Experts of a small language model: vocabulary 15636, 6 picks a token.
Below are experts of layer 5 (counted from 0) of a mixture-of-experts language model. Rows are named router (the router's row for the expert), up (a neuron's input weights, with its number) and show model dimensions 128-191. Each number is 500 + 40 x the weight over its row's rms, rounded and kept within 0 to 999. Numbers have three digits each.
After each expert's rows: a language model's description of what the expert responds to. This comes from a sample of Wikipedia text that the model never trained on.

# expert 40
router:536525437506489503536481506520487431534557462485524511501501536568462484442478430463525538470533505433472494529445474540494496618533507573499465491452510512514537454504592521522521523490480468
up0:526609488474513500518487486515412509463511551448488561507499541484523557507447469474489474503548430618495563536486558553522568487627512502569495583500499418445507627504494491546571474484495506
up1:478531497505470516500551507504490483497471500494525565551481494404456450499411530475501501485428514537506594596516503490505484507529520463520469504472454486480485476550518478509504520486477500
up2:546568583482487526500425487461484440501495445426497415501523506573482501515485499473542479480475451496563545476494496494539559555608547467506510497545641511557595402508522520475503500509480474
up3:457492519506478458561471509487590464553562499499499523532562420498500491501452413427451525490504494533437506463479465603559505500503537498493498499484508446521494507521522469563507519489524518
up4:484548485468535540549534514477504504487497508491498483468464497521482472524442499532471475492527529474555604472462464574505500685501539451504464476493502465479534502486502504446512477478493463
up5:494501500482545581409500561478499428500485566454491459545476463474499539502368468498510498553578473517476546408566457498510574496539515491495492510499515476556475542538511535598409490430496525
Institution name heads. Head nouns of organisation and event names after National, World, United or State, such as Championships, League, Court, Party, Committee.

# expert 61
router:440512486538497443531495495508439573476466526493562512540511436529517546518506474551508489490550488471500548541438547523558499499528455513516527528536505488458524477490469461466524495470448525
up0:535527500510567496563611487529496536496438504440492450433508502526582511578528462462526405390498433502518573422493418467496436453480507539546500491498516499495504539512533493552503584527500464
up1:423500461480503542504453569512500543642530497483500510528465511514513530503514494575492522542480514508520538448501499511482471492500415478513492473451502509453501510438511485499459524534491478
up2:553479508555516499500543463482531508497456525376501446487490509471504487512487417474530416503450500427489523499412477483542454506509556553506490497515501468488490501478544482528510463475460393
up3:517526517502490508531524421498500493495504503464509502417538459497497499450500498521473494500500500496428485550535498466501539527460509493496552491494619504484462466532588545497503426395437448
up4:496556508542528493507490521476494535425493500500507454537559519480540500634439498474555492570541502498420513491439530499520513558564514606500469545507502569445481497498521550514497508500501493
up5:425632499543480514501371427497471535462460500493541489498467565474486472507568509443507522541502475435544586504526480489492505549497500626638576569501501475614505539501481470505592504466487499
Word-ending suffixes. Final pieces and suffixes of words and names, such as backtrack-ing, buy-ers, General-ly, Hila-al, plus color words like red, green.

# expert 48
router:496535506529552394557517547465452519502442487459505439482533425514536460525468523548496509514491489451427441499572557507492513494504535537513517503516501535463515496521475510574480484477512437
up0:495496501495505498500562500483517502503491469503508514549538502528496549527492490376524570573536519496511612564507403463497490522506517488548504505568509489500528496510499540501468520466503492
up1:541495500496547500553492529490515518519614434414429533517442487465504436493597499517514516489452465502507463501486521456492438494503494505505487472458577426497426499439495539504494516582522472
up2:503495512458558511476480538410483502480490495579471502420453493510579502502542429464601497493495462550533557526517444472521454429480471501444514519486498502531464574465473511435502499496537502
up3:481490503535589464469514615405481480564442495530492475458510507498570486501517475493496465545557516496447571477432481522451501488571512536492430494570471490484530535510529475579422528476538510
up4:503559488453563505545510509502478534487555481546520495532526540462506532471484578419489536518507495560535496509517523546520499447462480552482527470539473467502502500501500501488510550504464507
up5:498520502486518544498481513494498541441493488462599490510492465460494496495434426529478561529488510514493496544466492503522420498528534462530450526585509491511574489480472523549449546551503500
Suffixes and compound heads. Word-final suffixes and closing pieces of names or terms, such as -ance, -ual, -age, -ation, plus nouns like election, Road, Service.

# expert 25
router:554488529503547505484500528499482563456492442502603491482440450448534569482498493467448500464430481480461477589513525548485493535517477489459517489425513460456512541571549505471557620524476476
up0:508486503515484490497448536508481501427458462492494485491473499441458484724536527472499508487512550451469529500467539634524441458514496494499510484634468523471521586490485500476490591613513459
up1:494481504495467381575491486507489575500445479500614509503502506515524603497545475501529457502363515558507535500457478493509443491452499509498503483500488508505613516534545515490446506531498496
up2:424467469466484591533494449493509469503530527546538470434507479515554565522496549434500508485467445490518498493521438492425514548519487488473463500553506505508544486499566477562479532540622484
up3:495476414496525524470508524501507530471471478499527377500494494449464537512474500493489501549441443537499456444512510514463415496488499504482529478511504410624489501527510512527502589504498541
up4:492498507556506556521498495473496502500514489489478515424489483497499522514489534529392498493473456403500501523428406552500538544504545544457461500538486440556525503514499475492486630506482578
up5:436481514501520499545496483500507467380451502486497465500543377483531470530607511460481516482508489452495539553450514480475500485421473615534502508501498451512507507495609486485511531492502504
Coordinates and numbers. Invisible characters after geographic coordinates, the digits and degree/minute marks inside coordinates, and pieces of chemical formulas.

# expert 60
router:517529534541478547527488525514476505541537452519536481498523536523586460511436490412506448451513554512605534484550476511488424482503495482493500493528463487482557472459514445466502442514498452
up0:535448500476404504501452459491483506522496527429449521481502472516508538417508423490521500506523598537547557511495535453537460545461499470501471496515524494526462498536532493467474511480499470
up1:508506504499500500484506516503472550542548516460610533493469523490501404499485490508517440464570585513564490501439432564481521524627575478493471460576599429511481572523498479498568498588498565
up2:472517472467575480376420517494495541494479492480511527497537442532449495496533457509513490478576499489518530554516542473488502501491497510556436532543499563445525454473524543463472510486518482
up3:516589486488527518506499424545446386487496561472499550472415431479540414524441496501537504475492499515524455487505493502526549558503504486502487484540494504422549482438504570497521474492483520
up4:403500541560499522544456495508500516420500515509503522551486480555483436491487527549534525447496548500535484475496470487555494511536487548497494373497453454476539528541523534521556543497493512
up5:506495470437514505545383478501484436501501508455511565502500511480553443500510501455501434526516577514497501562509484567513504545555514498453588495521571488489601495486500525489491572500450462
Headings and infobox fields. Section headings, infobox field names and markdown table dividers, such as History, Career, Laws applied, Order:, Beam:, and |---|---|.

# expert 51
router:522528502520533460603556475471495452522554499506478484448496561529440466510530518601503569509533517441454456525460548479545496487488507458586504514477463486448449429458526496510487510481530511
up0:423523519507568466490512561440527456492478500501559498490495531521562455580511501590533492581520501459478546498501489507478477499477486485514446493422506528486493482516508472493500443489455503
up1:444568539480539556504457501559472539500538562477490499501550515527529511534578501474558551501511517504514503404504442415613529493492514523544500664474437476494525485498523498463505446527487461
up2:486451462503469501497491505410488384548494499496519568513523448513517422473499514516498536513496516571513541503497504572495502446488537379550499512534410513439469546550502505511516526510425504
up3:485326515467518433504560429518440507516492469527489431533390595517481446485424543503516502512506500430520499537489492522512457505511492457529492512500508514481527547428544565488424500515451492
up4:498548536525533472513496587494483532494565483496503579499480494586459497499513477505504512493474512495520523502338432389516552470511545498505492494428498493527551576499516544425461522544555502
up5:507540507488499602500481519535432492479507488600498491537518466495528442497491425513611496523554511492471505470459498502577497444500582503521500543521531499513521540526437553478500501481461523
Date digits and months. Digits of day numbers and years in full dates, plus month names, as in August 3'1', May 8, 20'1'8, January.

# expert 21
router:550505510524508549514524545491442486528479557501486465429428553531455428441461501507573536486500482486456480480577549496487524521458487555526491551436514539464494418473563492519528504447506544
up0:503507536498495492549460505466534491476475482552389480454479402518526489358538427511455498567522476473540565462534519488459416500498466511488498515490558452504490501655459487496565489513599498
up1:587590504501535535490439502511517384520535500530480502564515463554493376499536500497484507401462525532524489527524499485554500478438523504509507505503540483472501499533506531621533490468488497
up2:530486498516532487498476501492487499448521554517450490495455612499489506475487489575562571445512508541583514492500507434506485517450481439462498550491505513500481459552500582496481460587517491
up3:503500498507521490477517462497460494536509497392522466488502513531523490440506498554498520500390472503498477525447482506562503513483495524502519455506537495581519517502513518508503520482489491
up4:458513540482462479503498478499488506501471523498498439425507518439541566501489462525469501461514499496425573498524459416509512500577485559458528527498571566528503409467500558499557458472442488
up5:529446466543500483493524503474398504507499510476510468458527431526417562459513501575497497539500500505507465603517505542501500503471497529509503527517562541498545498535490607513524450367497493
Year final digits. Last digit of four-digit years in sports careers, elections and acts, such as 202'4' Olympics, 198'9'; also University, College.

# expert 3
router:461549504575591528543445479479477568515454543500468438463448430519529480538518534561431600462582477494500484498481479533483564453538481460435530497557481510475527536462442500563476468467508611
up0:543474374493499499509497497447473474461466502491540500497486539508464479499535508450392548513512543546478500484528505509499500510592493500493479546501442495502514497474491484569505517354514484
up1:481501520490489494482493477437525470471535509475500498497499492473587502567507525535504500518511532442500557503445488498448474507517494502500440487492420499461492560527497520486506475568519520
up2:525467502482562480473448487550481506500472381529635471506488503508540498496541501427617493573437490504499494512497500489496507499518528465502492428410508485503506569488433507499430517517487502
up3:514452494500510489498447512476485521513530500553501575498470529493551499600581494491526479512507465499498519506442461513501493494504532512521478481476485515463460543404503495490486504519487360
up4:509532495596522490450447486437434487507458496517503442485501472528500500489458508454459491447475499506513502415541497494539532490555489489453536532491509511459473476453541549460488493515485499
up5:498429458518406429471521399485481557524491512501459568499538460454472428526579482499477521500439519497508522531567494446501552510504510502488569401522523487486497552537510531545477550420536502
Surname/place-name suffixes. Word-final pieces of foreign surnames and place names, especially Slavic, Germanic and Nordic, such as burg, ović, sson, ens, shire.

# expert 10
router:433512532533545452485431504483450455449413512473518527523546431560519467554430517502489501562559518505540484528448424508490503451451507512446494500533450532549498516501505520515458470495449453
up0:493485486485573411498528498485534473501497509450564510505467513500552483490535415523513540525452509497526480516455488535480458495500510430408599558502508525463411385522470499497478540477484523
up1:505485511500526480471503502497501536414470507503419513483457512490512524498524516500555453502498501501573440510468460616501502503493508551421506523508525561532414577531492498500489516484511454
up2:501496510413528512537525335484524514434507570537458431435513509511512412497545517505510485621564479471484484463531460503476557488494476490493415486430436602491425500551477510615539489499501483
up3:496493455439546508562440494405466523533508512546521455518491488517604479505453538467482500458594501516501531466465549487524461506513503512526383426483482556520491517568463532496500485502495511
up4:471494451467502559491543500501435455481482498471507470495523423594544522467475449506492541495484499510519521531499479503435464502461571453484546506495499563503476526507496594527492500524481555
up5:523495516521511577530416441529535466478528528511484470528513500499458468561458421497445459594536512559500526479508487530506451510485552505501429562503447542485454488492496449504496506484501478
Possessives and word endings. Possessive pronouns (his, their, its, her, him) and word endings like 's, -ing, -ed, -t completing a word, as in draugh-t.

# expert 2
router:530465477506508591521491530502501531470468503518468436543465525491426478458533497505552477528500489499499506462594541492477551535490458499418485486458463503514539493531566530493490491473507543
up0:494513470501523481526517525516512445470479516548634535473490451481497496522524501525530499438508525438501564492494495386556466548421544475525422464461500494551524500470486502489509528488438553
up1:497470510522528509499479548445513498482490500496427453488503502491504501574513515564477515582484498447513482494511586490473481515496485496529518508408593500502500504398461537465504496509502450
up2:552505501418483466477499481463479564503527474503496473466484506479459450569471510484379546501463514542531494553507567533551499530499472538493522492517494529505414436434516515517470494550502437
up3:489496521511507500504534502497477514506512531514480506505513533444567508455398504500558485534502587489510621494522479502466492491495500475481499530508530501539498488429460395525502559507481402
up4:469413490536564492578481533450459455525476510530500502513546473512519500525506519427504486539484530525496546454512532467651503546428451501495624455511572511509562478605484498502568530464477446
up5:489536495510509477450510501412507503550408454332462558519467504521524503517495502518542503513533511421504525523487538530520497461521492513472489444525469538497499482505519495468437491420520494
Year final digits. Last digit of years and other digits after a number, mostly in tables, seasons and event names, such as 2026, 1997–98, 1939.

# expert 28
router:543477519519467551501469505515423561532472458507480554497455507494501471507486575521489500449424552565493494445494484545448479466501469501489482556527451531436493521466489489503458449562487543
up0:516563507537547507524560495468464558479451500503489494440500516506447442541474519523543458455480498498499373475476494573418476493510545533466503473562520490500576518590500537534461495517402497
up1:515469505500499505388566547454488499482543525501500561471534464497480498632501570500505505491449442519536499502487505501527453480499501489548456516505498487475503418524472475554483477480498556
up2:515473501540469475469490534423498510517478608534490500501537538464498498488491582526526492526511497514485535453522526496464476498455565450534499491501516522552509490591489456500506505470600482
up3:501586450555489502512524523496494475535483478467474389498460500512413520511460477502415495493465508452510497509467485515522470461442417440499511564473514491487534498512440495523487491568510498
up4:508496518495502530496521501475496508511534500533449457500507499441506464507485477532503488481484482489506559503591493505536521430528484503500410538506435555512515479484536519443523457465545570
up5:517561584502518488433547541489538501499510504510483572514421499510461518417509500433475474448481519498518489511494449494451598508497567487500435499523504546506501578473507492633514516447496557
Name pieces and headers. Middle pieces of unusual surnames after an initial, such as N-oll-edo and N-ich-olas, plus table header words like Position, MF, GK, Loss.

# expert 6
router:541511520524503543447551494500540511468478470507499448532476419448450592528540376483465533534518474575502490555487517542495530443528460432473513530513504474477546524555520515460505493439445554
up0:479522472554509551476506462500487522503475512493501543514360490496410502453421466519467471528459481506547554459497499445513560481487489507509560504572528464535544448491497530503406504482474498
up1:522499515510479500523424530488504471517460501454508527527501510373517551500536504481498505481500529517570499597525503463442469506453510423488500569405501508484475493500480508560501547446445510
up2:516501525486514495445459463581519436528519490508454449501503494454500536490563503547503454549484415584484509393511484498469659467541456496453533503501425518574504438489505542490514516468529618
up3:576536425478517502500547501419518518525558415528499477499487458464501558600537463501444489446533490482502492498477531485553535478451448505456467513516562538523530506498535482601523455494533395
up4:527496529511501449569549498486414495479412524510417470507408589490576474472459482448490496521496455542463594484624504503487502507489499487435515584509521430463492488511547494500585503499494491
up5:472557591491489468524579491507501611498498492497476505458483523505499504524501517532494517472508416533551501490493496499557482453503453502503444442495518533488473479510525506565475488417528538
Scores and ranges. Digits after a dash or hyphen in match scores and date ranges, in sports results and tables, such as 1-3, 4-0, 17–21.

# expert 56
router:513449495491493438475498517491514541459546480507492552389457464530422577484518530465461473526486446554463445493538511466457531504524573563463522530493519518473435439533558546469466547506493469
up0:494510504548565514492533524438536523460496596523549499516504471493496536515498583475456478375513489501499488473432523501472510508497494510452459459567561517513464500524500523477498553505502497
up1:519484510495441469569509490554500487595503472521485512495498501512559492466509460449497505498492477488497480508518500453503463478504507503518522497565466513528494521515488499530494514508455503
up2:511497627528504502423514495556527605511537497496505491475498495489535422486527513507495473505457408480500514457495508512547513534489460503466474509501502542501614552486526538501436526525485493
up3:559500438490515498533548504501490421486490492555500505469421489523551509437495538480487524533483468460492481497518446517561501510518566595500519503499506496510611473499471519464558489500532516
up4:503500555504492498498466507499587511498487550427367503445405481485501561498505517520397490506497510543438488499509486497507486507517471536489468480487511500511478489486505507565413503475484571
up5:517481522571631499431500496456443524482391525530511479503485501525534566545500500529514476472496523495480499522521602495427515493523548505522493500509514507468499508516508509506500529468444458
Opening quotes and "the". Opening quotation marks before song titles or quotations, and "the"/"The" starting noun phrases, such as "Too Funky" or "the device".